Experts of a small language model: 59.3M parameters, a sigmoid router.
Below are experts of layer 3 (counted from 0) of a mixture-of-experts language model. Rows are named router (the router's row for the expert), up (a neuron's input weights, with its number) and show model dimensions 0-223. Each number is 128 + 24 x the weight over its row's rms, rounded and kept within 0 to 255. Numbers have three digits each.
After each expert's rows: "mostly gets" lists some tokens that are sent to it at least half of the time; "gets" lists some tokens that make up at least twice as much of what it gets as of all text. This comes from a sample of Wikipedia text that the model never trained on. Tokens count by the router's weight.

# expert 59
router:156101140141141146177131152142111160141122112123096130148146160115147122118091092136144172112103106141135155114119126130104091170125097118091112152097071151108120131092143088144149121113096109099150157134150158101100166145122089135115140138111149086139072151125115141126183153090104124099129107124171105156091139135129132151128152156145143126170134154116098143128144148129127102161125119153108153100177110139115110146131097151130101169140114145141114078154131121121111100125161095095127136172111140106116130109103111124136088157117167170104108166093125100118162146158070137185145128135115099112159063117121145100137152083133110110148134137130128114126137085131122122144130
up1:062126135116177147135122168151104116149110160128123106093148162133117126133125116126117130158173150094140115152165103106125156105118152113125126155150145141087129122114084131085138126103119192148126105084077098135111145083103100139162131107179147114116139100157153185134098117141120132126174155148129154145153153098125076118142130156156142100141109123133142126163148115118140058156121132134121118124136122173144113141151115090130117158091162073133164103132136138114110141137105152155137154140179094113112135094151106148113098123115104167135125123138108153096119160124127107117112138133133150112100103090146149138107130114135112172107182124144145116132093171099104121115141
up2:114147154125151120160124094102171141135104114192145098107116146107119093117146126129057175175149155122109105111157132125089135129132120135114093137133120156132142138167095122140149117118129121142120132179120130104142115161167116094135103113159110116127116077078131133127151082132142117123160141146140125169144111093118165058133146115121113120099128118176122135150122101136133121113116104105134148102112151140141125113138159155160167133140140140127097113127124034097118146127094107157157147160141145130118086116126096149101130122096098142127146205162102135118156102146132111098126116120110129135102099123183178099164105161146136125122149127126126143126139144130141112103115
up3:126127170128122106116151094120172061124123087141141127123108100140101139121117164105106104096180119138186109160119132097124130122137104173137115108137136161171108125123133144099098120125149144113144141114094140180164134165134114120076110125144055147142128135106123099098111092128125105110158156115128110122107123170100133079135111145119109126121148136149108110140147122147119108138167124138121149161148132150131129136139122055122100138108164125124182151136091116143131153144115124139155159117113128125117111134138115167135101098173141124131124096163142161087134143118151098118121145111144149125137154107128180155117113083159171118110100107123164117130095156076130165069113
up4:193122137107140115135152081117124132130174135167163099123119174131142129138156161121117101125105139110122128108180138137160084165114136147141147150161130106136134102125106085119099127117140150127106096118115093155120123102118098106128135077145149130155194111145117120120137125102123102148126114170171114136131113150139129105124130107120126141124149115139151122176111116142143104163103129151135126114063143120139116147117114152144098106140133117138076099164128124133129167154118133091126118107149086114138136158080081148123135132145120142133127126214058131127105152099175100119123171102137102115136116111160123184092084111120147139122136118143098157109143142121155100142167
up5:136134138124111098117146098081114121087130122141124116121133136148153124090118101154040110159143114133163111147147139132135147115103106085156113125128147114146141100135136148145148135114142126120139097154136102137142131109153143127123130087161157173146181104137110158155121098153125133159199136138164134128111110168100092139137103150086115094110097143182162124133091113078131175154096129084098152155094181103139113145128122152124129154098114133146128130149166079137157141074140135097110149116086130161111135127132129100137147152139163162108126119116163101122165122127135113101109149134079162101100149150161105120108110114116155144089133114114109153123141141139163107107135
up6:146129112151196107134123174102136099136107147124144150114123116136114147166114163123101128119118117141107104134131103085138122128131098108157116138149156159163196071125097090145134090102127157151137140141140114113142146127132165129169097134174113127183139117112121148133080100128143095137099098123122135095111114144099130168117080109108098129122154080104145121125116108086136148155094128144134137110107159170140120119120091143164136091129166144121138175088138121178130130127134115096146133134173169121094134095149135136107094124101086128147146102112170162146121152066096130102125142079153161141146128085147159130108121129136143142139140146149139118140126110086145108150132
up7:114128136137153128072169104155110095119170140133128108106168153127135089126143155116131152149140093137132090122112117112114119103128080162061100120120152153122154114117119119123096148115111138133116115161140107132116119143073166109164133124161143132130144119120144130104108135153106115133120124131121154132144092145144096153129115109092130094191089098168132133171143098142106124142165124141097159115134165140138111093121115074124164146132143151157134102112131170146132111083172125108177104110177126136078110137160087154115142090122164140102157152171130134138134098124108128117126138131127144117144116088137165116118143156168171151082140154090111168117148166130096098122109
up8:119129097125121107147130102127095134115147087156138168141078108123141123103145114088132119149146110114142142084129100131123123118110107130112163153111149087151130114123128154125152125108086119137126097082160118157179127155144151077119102118164124138136126077139111082144212104124123143108114164142090136144094163138129156116120154077138132096127144121154115090125109154072108107140121109120164101144122151129136115128093132097090111140111149167125147114122158132108148150157134153163110161124209092132136119106128101166154127148135113182126105123137134132106152156094148109119153150077146101102142118132162134104121143115134101186147122134134119173152116111121153144131149
up9:143141140132119114104086092100165102112114110124155114148161090145132094137100173146122132096125117135113080134151162125139132113155144147106121152140152106117135123139109126138168111124133143175129141138184075181150176136104100128148119127115147123093143112068132162103113128141149116139121135120100155141132165107128106092116119132110090106154096113142093109145157101134147138122132141189129117146136135138114167085113163114107145124115122115121134109170116121137172126134127115133159176153127116175155149126162101135070133148132097169096134129118095167122097131120081114095125135121116172117160079123068154102124141157139134168122135090114130157084160145138104114094110
mostly gets: " Den", " Hard", "olk", " Volume", " Ni", " Jos"
gets: " ", "4", "2", " a", "3", " —"

# expert 50
router:150103149143146143183123136140112160138120108119109132148145163116144121107088091137147172120101110143139157112112123128098094170123098124096106142099075152109124132098136087143152127111102111100146156135154172103107171149119085136122141138113148085142073139131115139140185155092101118108121111121174110156091138133132129149128146158152146131161134156113101137122146152129127101156125116149109150105182112136116109148141093145129105167138114153137115079152134128119104096121158098098127135172109135107119125111105104124139087152116163169108105169097120105124160140158068134186152125144113092122163059118122142104143157090133106105152133143138133110123132087131116126150121
up0:135182081093132098113172093117132112160070134107154115122126154105142147111130131099121176102153155096166129150147114171112154105091065118146145149160108142137096154126117177129116126159122163170111090115148137131179145110100152121165137145173139110148098094108110119088098134158108116160119130158151120131121123118118101115111139149134098110107136116086136144132135146085139136117088079111154160084126154177129123132129114085130129102094126092111095147121120104141151120107103162184130162147183143152142137147115115144101149137117166115119100116109136119139129127122122117149134112100123121123155156122121103103150140147183159116143128131077128153091122116108147137119147
up1:084104106122133140097101110141160123114165163131138150148123142111122152118101087135130098082122155108125115167100089158164100099135106098152102138138104129110148138124140137159166130074130123116130059151190138127156117130117143120148107152148134154114086126138118131098122138142174158140132154126155144149119145188135191131122083140143129147135149123135069142138126112075179108081156119155113102118128142105131099117153119137134149098147127157121120105160137101110122118111112146125122174140164115163138098110159109122139116130137116124098098164158133118161140076134109088136103162123133105121132117121094130133147144132127124137143099112157107148119187100130151107098064
up2:132143104107124121130133087095145128152133131136150119123116149164161128101120061105115142143108154092132129097147150123177132105110125169136124126136141132170133159138164131117093136127124116164119129145132108123141086121102166118163149105164121064126113146144110125105156165121114101125140136109107131142126089087125140135139105119093144110128114098112143138149094143077167131115151132164161115075143118138171115085159153148168147109149111145123106129176135091138140111106152167194136094164191111162139121109120149132102139073126112125130080092122108157135101129089122084143161144151165133170147116141109109108128093136093132150108101095146133121148130137101129117140166
up3:150122142116119106113123121104139149126121143142150163129125137132149152168176145112113132116107105144130073149144098110121103131114146113114090149106133157142125129158130121134132113137117190134097135141142142149139081168089096119111147137123110119128095138143069153100111067124141106186137108115164119126118165121170131132187103156137134199133134110151158147169150112171143101121124122120139095138149132078156127108108127131091143149121088108130083100118147115168150145159117119117095130107169109140132114121124201139132086112125143129133166183102129137132107112063095105109120178142124124078121123123134142135108100124121090171149094133124154126146142124121138111111124
up4:111136109113107090106106143122125087147176092109157139163158131115113179146110157141093131158129083135166138132149095127112123148107082145114088136149135139113140123113152140140120104139106163201123083126121119124174122181133147108142088160163139141106115112156113122070123127122089099134130116120101139138097134151079151090134099131149126102150122116123135113176154156138141119125111135072119136127160152102149171132092112129152099107124104144101077119144142175174151155112148125154113144151162143138116166106132108109157125108120108131124128131129122111141149153116105057114131104141124109125151119110141112118092168141146115095134091157144119142175165124126125094106164
up5:175107117137135096144129116128154089137139159115185131106145121125171106111112151142153134121135113098110094131134145110136092129097129141136116144132129172149117122117096116048104129171112109144128105147149127156167156173115133104151111115161136115172107083138131150138123122169100140108145161138134137112124153142122116070178135144167108077097149107137096109129117132122110130114115107068149137162146105156143133153104107125102130104114147167119131111158141161094148153108071161100136157123131102137110170141128147099119138101113118127152063180139107143101136092132165108133092156156139144122136136098148143108135133091094128168133103145124138146110098117153156085145134
up6:094076151047144114127126119155184148158101186135107110124132086133127101090093096122091156142135085090168082137128136096144121138127135142097164131122141121098150104134128104154130145157144164127121090154138115175139112170154116097133166123165125143142133102143125146126109085146137119145086139183119153167119132151137124150119135128079105117084150153127112114171119130127115110122150153150140143121131117140100108095108120158110122088153115140099139136107179076139151075114096141129149146135153140121127068093153117122113076113117121147151134149120150082132127141116142137132123148133145121172116110121149142147118109131164144175119113101156127125124157143127117140115118
up7:111141158113105133154114128115143123080114162098189166123100177096103114136128153108100134152119111138182155129147117121162146099139132152116157164138128162127133126172121100079115095125129179177115142158130100146162130105118140114167130104170164130105167088107134143099126105120112140119148107126182118097130137144111143136131075105116088156140151138162068135138138145109121158110142160123129124103125124129115173143200138134106115093119121175120165152120112132143163137107095127104135147141132119132163089135130128132122110089135072165126117113116134168105153071111118116131124142127100155121149121110106092115129130122160134122084123169116127102089108140127150128108111
up8:111072129158106130124176142095175110156138152100179148155094068092164115104106146182088128137120145139145131164136128167086125130109123130103130131130123163152122113171121128111146131169158113122109104131130134157196120146114169131127128114074104116119142099131174112125087134133115160122138088142132135136150111122123103102103064162102125142158186125146115133095136110130122177128136121140151103134141126177148120125158108121121102111101128132088118139145145122144158135100128142164155129137177095113103116141157139109143128110142142123120099143125128131104097100139097115087124119107162105106110151136153135123143101102145153117119075116096137170130069155125121144130098
mostly gets: " Cincinnati", " Labor", " Socorro", " piano", " investment", " Ker"
gets: "0", "9", "5", "1", "-", " to"

# expert 10
router:122110112143124123184121156129152096123132103122126130072124135112122062151073117126138129103114095144108123147108123132159099111125146119117121116113168170154144088121130111130152135110186097127132146148096150172142120143095110117140114092161121134134083109121114122103131116087116156140077150137155056155147162150174080145130128119154142143131132163129087167126120152076165101145159090122118175136113108160145141126101122184159103159092171136077164098146136119125116118121155107125131123145131126122115135091145093119113121107136118161107104159136113139141153104152139130150122122151147147111140118149118142150104140149097123113083120078128139144169133087135158126119145
up0:123141124144115112116120133145170099143126131146102160155165089144124101177131145106144142127123134107155137131172142117104175089095113112129141129159127174122132139151128102157136133127167133175140125155117138120112140133133102159154066143166072124134151121146091104110094123123103129113092122157099167105113164134094123139133097126132166170088158145144117090135130111102176138150185161129117130107156125199131076138110128151082118161123163117071166120119132121102125124141124122143114140146102119093131130126122107106101111125123148118164120122145122118164126141141123087086163120136137116145099111090153145148102097060122092168124135121132129079116109144144111132142103
up1:111137112141100125135120097139162089116102107147141145148142200105121125123091101154159115131099143150176153119148129137114143140121099129110120128091110152138147162097142146101117134169115103135157166142088105150129144131144125134137111129135098131064127105141125110123123143123158131125100141103144142156118123175155121110132134081071144120137158096117159116137129101104109139174145118163134155129134131108130089134097144131116154066124135096084125101148100143143091111150119156150101136127169126132130089140078074127138105110128155157172129159131124156186109138137124072165142158100135104126140140145167128161102116144135129150132121187150122109136088099178087102125143
up2:097107086092121155182103117100125137156134131129140134138154133126100130153117137116116201156129134120172112150116148118097155145137095146138149147124135173100165125125112124121139137129134122129143120143202134114135100121134114120137150075127166103117098126092139131087153128167165103142114120138157144176165142137139161105093133158107092155126134121120134164128134107120129142105148125141159158129163115158157142139128142071117130121156112089151132162089122111144128141117108111121134089102062116135105139117148164150118189104131091102121129170126083114144126150060131112126141126120095153087062130098151077143121105106108109121134132141154137122117138145093158129127108
up3:107113087102113123109114172121108148112119146168111125097146099153089132116151133103075155133121098130109108096118129125108155137181102126144141138127146146132126101123140151142116159161119127126157116083143149124136125106102143111187160130148206144157114106133147094133121092133138133158148148128161097093123140122130134105140163160113155137164141131144146124155151040183057142143183123155107154115116108159143123125134170184116109139096167121111106100110118140169121144101128124103115117120136109142116147109110091159114125120124135125107152106137154121091092149125140103118131139187134124149140139090112108124108090147119098161104120125131077127113140115167147133118129
up4:113179144120126141122114113135138129114131143105187138140144144146092082175112125145100103120141121127136122092118156159139148096148134178121141093158143102097146154176094157129118099128114099118129109115139090142164103122100159117122120094144131145112120100142092117126104114107121105116129152124189125125130183115112148137123139116131165165106146116126122115123070138142139110140161120124135100129107145094151103181131081161134133156066159131063137096129150106117151167125108126155071112100137113100133129109166130127101123119116092145106114137155140158147164121127119173115127133154133168112107139121143133168126156132090133131085135114144122155197140085118118162119162
up5:132172152119116117137147125135120134112123172144150123097148102085124122153108118120116101129118133173110140128129167164130104130126127109132185113122158150106127097102090121075155102093131132151140108152161129168114095135112142095120156107154171178142115131172131120125108160110129140184113160076097115171145171118124077090139156143118148164128104153126117153139150124108131099147130122138090118113118124162122095123091157127164132158083089113137114113151107120092144123122136106152148189142137137121061090108121134164106126108126130158129123117110130112088106131127107130146148125104138113072147135154164130155127130097188097126091113094137123119123155139146113115127073
up6:135128125182139166131117107145115146121134177134151083114142175081115066094111124122121135151138099090126117127080132122131105136119196120137130119140153152090144112116134098147131144111110111133130147078095141129133118145141105109183139133134117130138133069095148133100152142129117115163095146084151125116128132110110118174065101074122144149103105157135102113145150156118141110135146116105127103108090118112165143077146156136124122160138177163135146147125144125150165161131105119118118165121145115102128131120166166116095126129090114097079080143149101137125127096132176139102116166169143137105148139137173103153141135099151114118137093126122123147145103152132133118145164
up7:112102146119159138150149105111106128146103147128149097119125159124069186145094115136157108130109084152123087118139103137116172137113130141103126085104132195131145108150150098101150146172123118129150093090097126118161137142110140141142125126094137115123112131119142106081179169092151141150154141112172133117137118141100149108101120106125113173126143133157140084141130112092159160086095117116123153120095127148140145111121161173100106110107128128177145180168145121168105117143166104108124123150125135149104139133087118100151120139120118120164124143131141115168132123143146111137159165157135115139107124141103136141045123139112137133062130122128138102106139124128139141156071
up8:115133125155120069104137115146130122151138088128128138139126140099132124146159135157101100144145134115137090130136151164144162155129153126134132118141163177161144155187084082160115139111145114103153105156072111133114109101110081080114151140145137125118172112128131143132135109109185113127143086126174126093150135128102120106154118129129112126149099171132105126126126114121135128157162119170132127074131130122163110114103133143099136088115148126118159106163149113118134127138131142134119124161142109102097139154094107095094131168104139148195154135159100120138110104123149148109144142115090130141103126130127073124157144142068090106114123155126131086100133184111114181088149
mostly gets: " May", " August", " January", " March", " November", " October"
gets: " ", "2", "1", " October", " May", " September"

# expert 83
router:133086167082115129190077110106117177122149130121139130146132126130108129115107112124134146145111098150116126114104156142150135173133124120105095153117097139103111107111131091121162090179152140124136136119127145129129115144099104128123130144131121116147112149129085147105144122152135076119126123140140128129081162133144112163119125116161138100187143168158139139097155116126116115102141108149137184138136105105113068168119131104117162112142154165115123135105153111106119156122161114168109125162142148144118112095148137072129075136164163150096076134114143118165122139174109148180121152090116093106132080148155162071124090104150106121090123150123111153109118114128141129141119
up0:134130134115184165138121107096143138136178167191115113125134110102145133127134125084113124116131133131112120124139128115112091160097108148081134113142138128138117125129153130150155166150130167151139111129112165145145126099103160089129091146116109076141138137115137118108136169117145161121118133178114185122143081168114096164102145136165071109147132077163089123141167116105133137098112129125136159133141097119124116106142154062094149106180098112126114126146147142157140145131159105135073123161119128133115110154138084089127094077160118113127122138112134092144116102155118117130104138095155163110109078147121122124161131123134147146133096162135157150147119114122161112088137
up1:136148170077120129156120079115123141118090110132129112130121118142138114114102148099128139111090121083180156106114158088169138119117116112109117099125141138082139164134079141090147132115141120160150128131115140117136101095104106152133123153136142148153160121143101159100153125149136127136142132195128160081130110124159112091122111132121116095172150150128111135178109098065067119130147118122083157144116159065161141137143150108133154140154110174137103129119087171132116139138131138147093168152135131147110103125155170080109087104121127129162123102144116129137088103140095146110141148116136129111136098139172148100123123118188163152107123124145136122110141117117159128101122
up2:135135118112136143172137096121128127154144148155143125160141145132135112113127111131100128100185129134112105095133165102124130121142099193137082144116143114105169155127154147166096089132150128150115146156126111150164127157128155095148100093100072127122144153145085115159123151120141114098102116127105105103106144101109150136183128155159122112131140123148125146134149123120109127155106118176129131075129113132143093123112131084132170120126138129096161150110141106143161140133111140114146108177135102104093078120130135155133104115141131119130141182123145107119126150128088128139105115093132113037175131106175131146112112152144125126094133084129169107116165097114172091093153
up3:160105100102086149122108114126108151124152103118097143081120111115147133139132117105100119151197137183128085167118091117132122119123081104123138147177114145173091130130147142125142111155109154146128078116136118163123131112146115120158177086166138119094135149155105110142112107149096132126112137104124071134126142145151133115102125134116170123125108157125100168144128092193111072089113144142167130133121132152106167097138113158123116145111115160168135147131173142140103130109107138167118145100135134157123126127086133124149164118104159128091107102137158125113148151118122127125132149120126103161147125128136154041137122119140129131109127125112132188104134135107083155128162
up4:123137100131118175158120114135117134093116104136118099163140141119140112158145124151129133158121170097119166159112145111164121121119127143101092110130133165127137135150112112158167053115105097123081140146129123125127111088100120109132127157115129098096137115124125156111132121138121120078109110149158140157111117131143132104135147148104100121154118137143111120113136105131136108134192091136153092118100148093189150132109119133128116166080131130089134096083145137152143128104125122116188133112154114095186154135099095137178136146158101124144140150099122122085162154128132160144129175124092147099117186125114157165082116131130158155071074130144142149114153133106149110119150
up5:129075106114109105157119116147160117133146134128128149142118124138116121124177128140105158131115087159164113113120162165145124124152162102096151152198119164128144133137164145194183107161119105121154155114171119153131126159107128096121168145116080118104101116147092169134079160143121093116108174118095104121139146115186110113145114141153171107132119115158150133116138133115110116124105107186104112115146089092117096111122120119130083155141183099139115110115135106122129157146131102108165122135101120161124089157129143129051103113127140102091069159133149140112125131115140109154128191121140119133118127144124132116102125101135125135112124131124151140120128154118107119123149
up6:118141113135140165152104137132134176102104116182173142150141139144124092117124103084142148111092155147111143162163115124169118109109132105095123097107115114126129155115178109100148102156155135174108107124079136151125215127112115083133079149127074128117179153130128122088125161134112128164108118139144117160120141132151110136167117113136108102124139154138147145181139113088136123125121137133121142132128150095163128100195148091110144122113139094121124117150127128134129100129156108160118160144141110127059071118095104108118113126104132108097155131106117132139123097126151131141160100111160153104108093117137090133126153128161134132122136113113151132132090109119121170175143
up7:100140115103103106162087127192149148132176147127122120131148111138149046116124115107144121094140082120100123089132135130106190125132081139099090144118128137119116120108120105126134110146127105139146121101166130164129108124139153141144110106136074104175144124145113147086118137148135124125141115162127155130141129163171098138127126115141116104142129151159153135128126121105105128133133164133122085122102106145094107114159153123093159160130156168115104115090130126142145161128133160109140139121177130106138105119164097096094101131180114101174113106150148134159169136066134151141128151128170128100117146101176167143126119107129075143129088089126125121139096118131162136106159
up8:134122131154138081080117138130137123136152168148146111132137170110128099154159140074134119169152116149142126113126122127112157158105118130132095117131129120140128194137142155087116089109082174100148103110123104113145101080109134061145158138153108163155101121132130132126114112146135159158149132118120113123114148132123134132142084158105136130172122120149138118143140159129102109095160146141133115129160123123104103106116129101075154134137124150149144143078183101095077136172144168076156136115105095117158123129110137102179097127130150111158081146126157093144109108118115119108096119110148146131174161103105116126127153137130146136095084187141138130131118098120110163122162
mostly gets: " Cart", " Open", " Ocean", " media", " web", " Awards"
gets: "0", "1", "2", "9", " Open", " Awards"

# expert 44
router:151103149160169144205126132144118157130117130106105141151146162116135140110069087116122169102109123131135166114118136139102113188112102108098111150104083149133129128112138077126167121101122107110158155136161160092132188148123089133102141113119153085129057135146119131130163135085103128085125111135136102158104153129132130167124148134144148122167129138130109138131153145125127091164123115143113158117156115145127110160141081145134104160124103162162116085167127119141112094121152091097151132164103144118120143134116114123120073144123139157120116179117116136129167163158085124141149135140125124109161063112118130103129156089127121110135110154146135127116148093138111123135131
up1:119100148121132082123190125112145119147126112119115123123123152131154152096110117111121124147138154134132125103133127112145147130144115087132138188166152089116112154120149118151136108127172175110112090157105109109163144171124133147147115113146104118125124087132162134112101125108111109111134116140122117132147178127134116104094066150120131157146149107153109146145142141136134132162090091152110117142160107114151129107134167123125087126099144106117114124145096137082146128096127103106133136081163119154128122138128079166095114128137148157164125144157119151098115118112117107124129140128137148183107120100114151139172082139164186191108129109101139164124051144139131071104176
up2:121104128149156150144152084121160132156113143133165136154125136143169108103164140086148108128129143096093139132166150145135081106129145118150113100122170131096139103125158089157143076096127125115172099165149093143163163124176086112164138092134114143128147067140144149115134125115141105140129105099138095073080106144131139108125130160061126089166134141161123119128098090118142148123131090115115152137122130139133126119083132156141130114122093118141152133133113088130144130134143128167100137129143138153069171121108112110156114135140163126156099172109136109107134135092106118107113136100144165177141143149091142097084131143156132145099142162141148096150119118126125134166105
up3:124153131152147133081201129134152133078117107125143144117146122139134110115132134140060136120117154155123148128139114125126118126119099089133162117133116112106203166164132142154162127135113122099142124130086132175164134140121122122139124142141101087144128138115125156151159099128168127129112117137136111108127117130129116157114109099120069130146157140154124098151135067061131127107078113153158149116118122134167164109120124112092117112140111074158095163123111069152120187105118093118122149144152109139123142135110123152173114102119105112138142126117186123175150159139106093105116145159133145130137142151133130109108137119124147142132096152084125169150118080110106097108111
up4:117133104145133081158164086117110111133150175140102130138110116108132141145163095131122119115145128140138169080210123136159115120109144133088117084140132123164146101142150090143114103099117118158105114181129149144165159100166134126116164076118175165106143116132086111120126149131145122157156120149135183129128159133103106123129106096123171161159133159116112127128145092123130112141147116131124146140120144113138138153156137109119106120112099084120119117140102098125158117137111140136104148121136088165178127073124146137142130141094087157098114143136100112190160130085073118142114070118130113123103118120136081090123104177127155110126129118137126155115126138153120131104144
up5:113102126179143141132141109119102112105120115119104146108132135147134082145169136111136123081123135126140138129123111121111114099098111130120114133137141094132134124115101119123147170131103162139119103182105078118155101104136152099108128110112156137134124074171121146115156095174164105157143121126157115131152143124128134136155121093172169124159135139136155088146141128162076150132121147138147128149092097158128118108104188112100122142124117158136143116141144118185209140113123133187128169119108093144122077135120124090109125118118093131121134114130070157118129108059154143094133135129149132151094104182097145118091140129145123144098096149137133136148104136138105086138160
up6:100129094126140170084122102097159105104143144092160140168112074132137109134113137165112148091128108092164091111110134117114095163151152080106133096108135125093189129113078100164167154109165165105139110147106142116172117121108112094155098164090120149133129135152170118106121148103155110144134110113131083147134136147141079102129141066126140138155135128126124115145136094110126148132113119117153149122127131128142116154130130111131114126133169171128156118142100093126139162136111131154149188146154097122134104180159088158130116105119134152113150121090086106157150146082119115120127135118156100096078151135161110109126114132147125134113130131152147127124106165130163124159156
up7:127119071091132156138119083100073125154110165131147129157120120130142156116151150130090135145120129109159136147109151133139130118103109125129132131126125160103144143144129117124125127167123153094131109168180113118193117142087118167148100121142133118112110151147115094091079108120121159096143160137120116126102160131126128129135112147147141147107184086154117080157144140183129121118121124116148111122107192137141108129148132170127097148115108109157152148124132088156125187123128146108103173149134101166109126156156105104119147127101076149119121121149180131119123152112136122065118120137125129128088136136125152131058133121134090090088141085092114128112127158161128108114152
up8:105134146179122137126099114138143145101084153157138137105145172137151123067129140120119118141117103143092104141140139139164132106152181173126126165178125122122184080145108118097127084142075119141147135150129127170156118143130145108128135100107160114146126127150125113124143131109139194114094146117164146169125125115099122118100093141124118118141123123145132093173128085147079125096129109084124148117122182127122116150092132123102155138150125121123108071135144119131112116130073163134119108164157130131132111165101139149140096105127135119126142087183097151133138125095138167126106092116143126097115143130149146182129125122146100191153126085111122122133152117117098150124096
up9:135109115110137058129134093072115112120107099156133106090123118120122095152114089133114125129132153145188109098136121135161118120124090120116116119182147107137149134095173137112115116122098096115114087191115099146175148133119147139119150094067130124150155100137134159161130150103078096098118156115123126118103124173110159153109139135106114107157188149076139088112139119136167139103154091150140115110111142106141101152156099107127116099137142131110130105158124123119122161109115147120129162099164157151125134143128133125131126130132137165140114130121126123154171164109171075134108115104145126148145131154120134097132105173145162100123074155127162146133138137156161161153122
mostly gets: " century", "–present", " centuries", " Olympics", " decade", " era"
gets: "6", "5", "3", "8", "4", "0"

# expert 27
router:153101141140144153183124142139111159137120115125111131149147169118144123117088094135150173117106105138138154113120121127102098180126099124090111149103074150109123130101145091143156127110108112104147151135154160099115171146123086141118141143114148082145070139128117142142186156095106122109128111125176110157093144139132129148127149159156146130158135160115097141127149152128132102165128119156112154107182111141112116147134094147130105171140111154141116084150132122127108096124163097100130120175116141105119132111109109127141089158116164171105108173097125108122156141161068137192145128146120094119161067115123147105139154093138103108152126147134130112126136087136123127157128
up1:141147132126145111151137110111141109123162113126130144153122135152148090078149130173086106175142119101160081164119119098065149126070124154124103141107134124133146121154123114091127140124140117159101112149153090119154153140104148108150136150170105113117150074108133097080139116128198111114175110132117097126132135093114177147123132088120089144104111153123138119087121133139109165122125116145117140113135106139219125137128145110151126146200142105169122114105133127115144103183062155118103137140146117122110137148080105122147115125150147133107125149127143140159107134107136149119151147110164137138097162127149132148109128137106146128111149126118138104169128127121098111093143
up2:064159069088134153110116099104159136133167147125187114129157116160155113120146163153105108172114085127113124165140131120156091118139131118145126136130152122126150131107088134140102202132136144107091076126152134162101126098104140083138149152125121112132166100134138130111096127135133117147197130130139150119123128106146110075126116151099122143103115126121084117176150092101155103101180116123111112113132136102168136118114105122147143119129127116126116104107112132155170149140102112183146171142171124152135142131145145134122140129128126148106082141136083114089146121108143083139119129103133147105135136151089138106086184120164113157125109114124110128118116133104160152107125
up3:098113102179124134112139146094166161117172116147135132137172092141114138088122153162144108139124143123159116125131113109154123091093131118101106097150163127149112137154104097130178097097117115121156090160124141136139130119130109087111094117163138098146162099137110100123073145092102124149120142117124165157124123129115097074166123117105150136086122127157137083123113082100119147136130154156170127153116159146129120069132109106160128151097179136131119138144099121090135146166102144141132165146149104098180120109144136122123152148115097121128072109105120154136129151137139100099132152152136103139135180138164171114105153163154175154121083123103148113124127133107099122139129
up4:122128136134136155139121149093137125101117126137107141096155145133136118145140171163122153114139108124156159079170129151152121118123102111081143134161136095108119125168135142101128109125107131145114093090138126138196097139094100124146131103198114114127097123120108156126071135094147100102148138176112137113169132148165118092089112117084158093152154142137146084113119116124126131095139141132152107125105205189173132129095128155180141151132143124164123120175095102154139131103119137091122134124138131128133144142124111114069133084106130131150107145107136167141154116139129123101122119109159119153123139139144103072122135132121158177116107141096142110136125141079121104108117
up5:141088090118116152125074104127145154168141121129181129112132181103148106141122122070124110165167127124151139128160138107122132122135086124096106105131119158095164110131110127129169133090125152113213098162067154154123117150148149079142136116127145104125166116139139169115143136106141124141121139125133166113123119149140108137118106100144123082151133134137125131151130095121122132136211155097149119141087151156128145132131153170102088108107129143127131153141166122145154114121135152134120100100158083172126124074119144113124136144099065146158104109136143117131121120098146126143108140116136089160113119140119115108079144117141163119101121090126167113100135130134116139094144
up6:113180154148127092133135129152185108134145101133103120177155135140111124127113144131104146095141154146077124114131107126139127143114096126124184136185163144141142140098171092114095169126130126145074120153094116132139107106154135141128099143144139156107119139131153084121133160098145121118089099100139131152134144135133160096091085126120142115131113114154132107140087137123120107103135118154116141145131157187164146120129086115161131094119107126114124033138145108163160128098164129146104166123153170118113143121158099161124136152144116123164098136120168128147140109091098116126099131127114154128128158105157117113128080103144143175094155122142118112135101108097117113081108
up7:135126124124147124093122132107152129137180134180165193119110113135145169122160116143131140115108161142163104106146109150108167096119083100136113096140147125147131153134136117127205121139103111137098103128134079135169125154150146127143133146156109169104113099134110148052127123112139144138119111112099132119115174091132131115106141132106134145130171119156086106117146134125162094129140118098145076095052143138142106141102156135122155163125160089146148080110121121134137129117112113125130135136164136144097108085138124149152143132169116084168119120126134148120127110114147145131106162146123124129127092139119110129080150157150109105086092156121179111122122151135157156117090
up8:133112155105122114142067137136162142085146112133147153121122112134145112133096167128141134141139123113172115047164097113115082145134164092108151150111136102149153124119108099142126144173142140108149104115122120112116154136108120096120146140142087148098130091111139093094080138129149095141122202104127095148104158110105095131103143135101150155162154156120101153106143127156108127095130131156105130115165170122168150130141139168109103117128141133147089147129111102186147166142137142155123167127136119146141117129148122125144092160123118145138092143114143174154131105136148149091086121148148133120130125114114098092061116144122120163146129129137150121113142130135049122108149
up9:131107112128125088101112099110143129133156137140131123086105104149150120132125120129154136112139134105144133122149161124094167133155109148129151105111149165128098112113105156147134121122112142080172099178102089117171160093122149081113161127114147129138119082119140132095122111175137138173159119145088140115158129156161134108136120110166101041163144123120142151169101101118121094144132088144104119133091133155139143105142053143131160124112150137125186154152122133137121105112122134190116134121178135125161125110145128134100090125148119131149150151140119137108125163114146117096117174143141080106115120087114130115093114110135133144113167096150122145161152104117142088139088
mostly gets: " composer", " Genres", " architect", " press", " land", " attendance"
gets: " ", "8", " which", " was", " had", " is"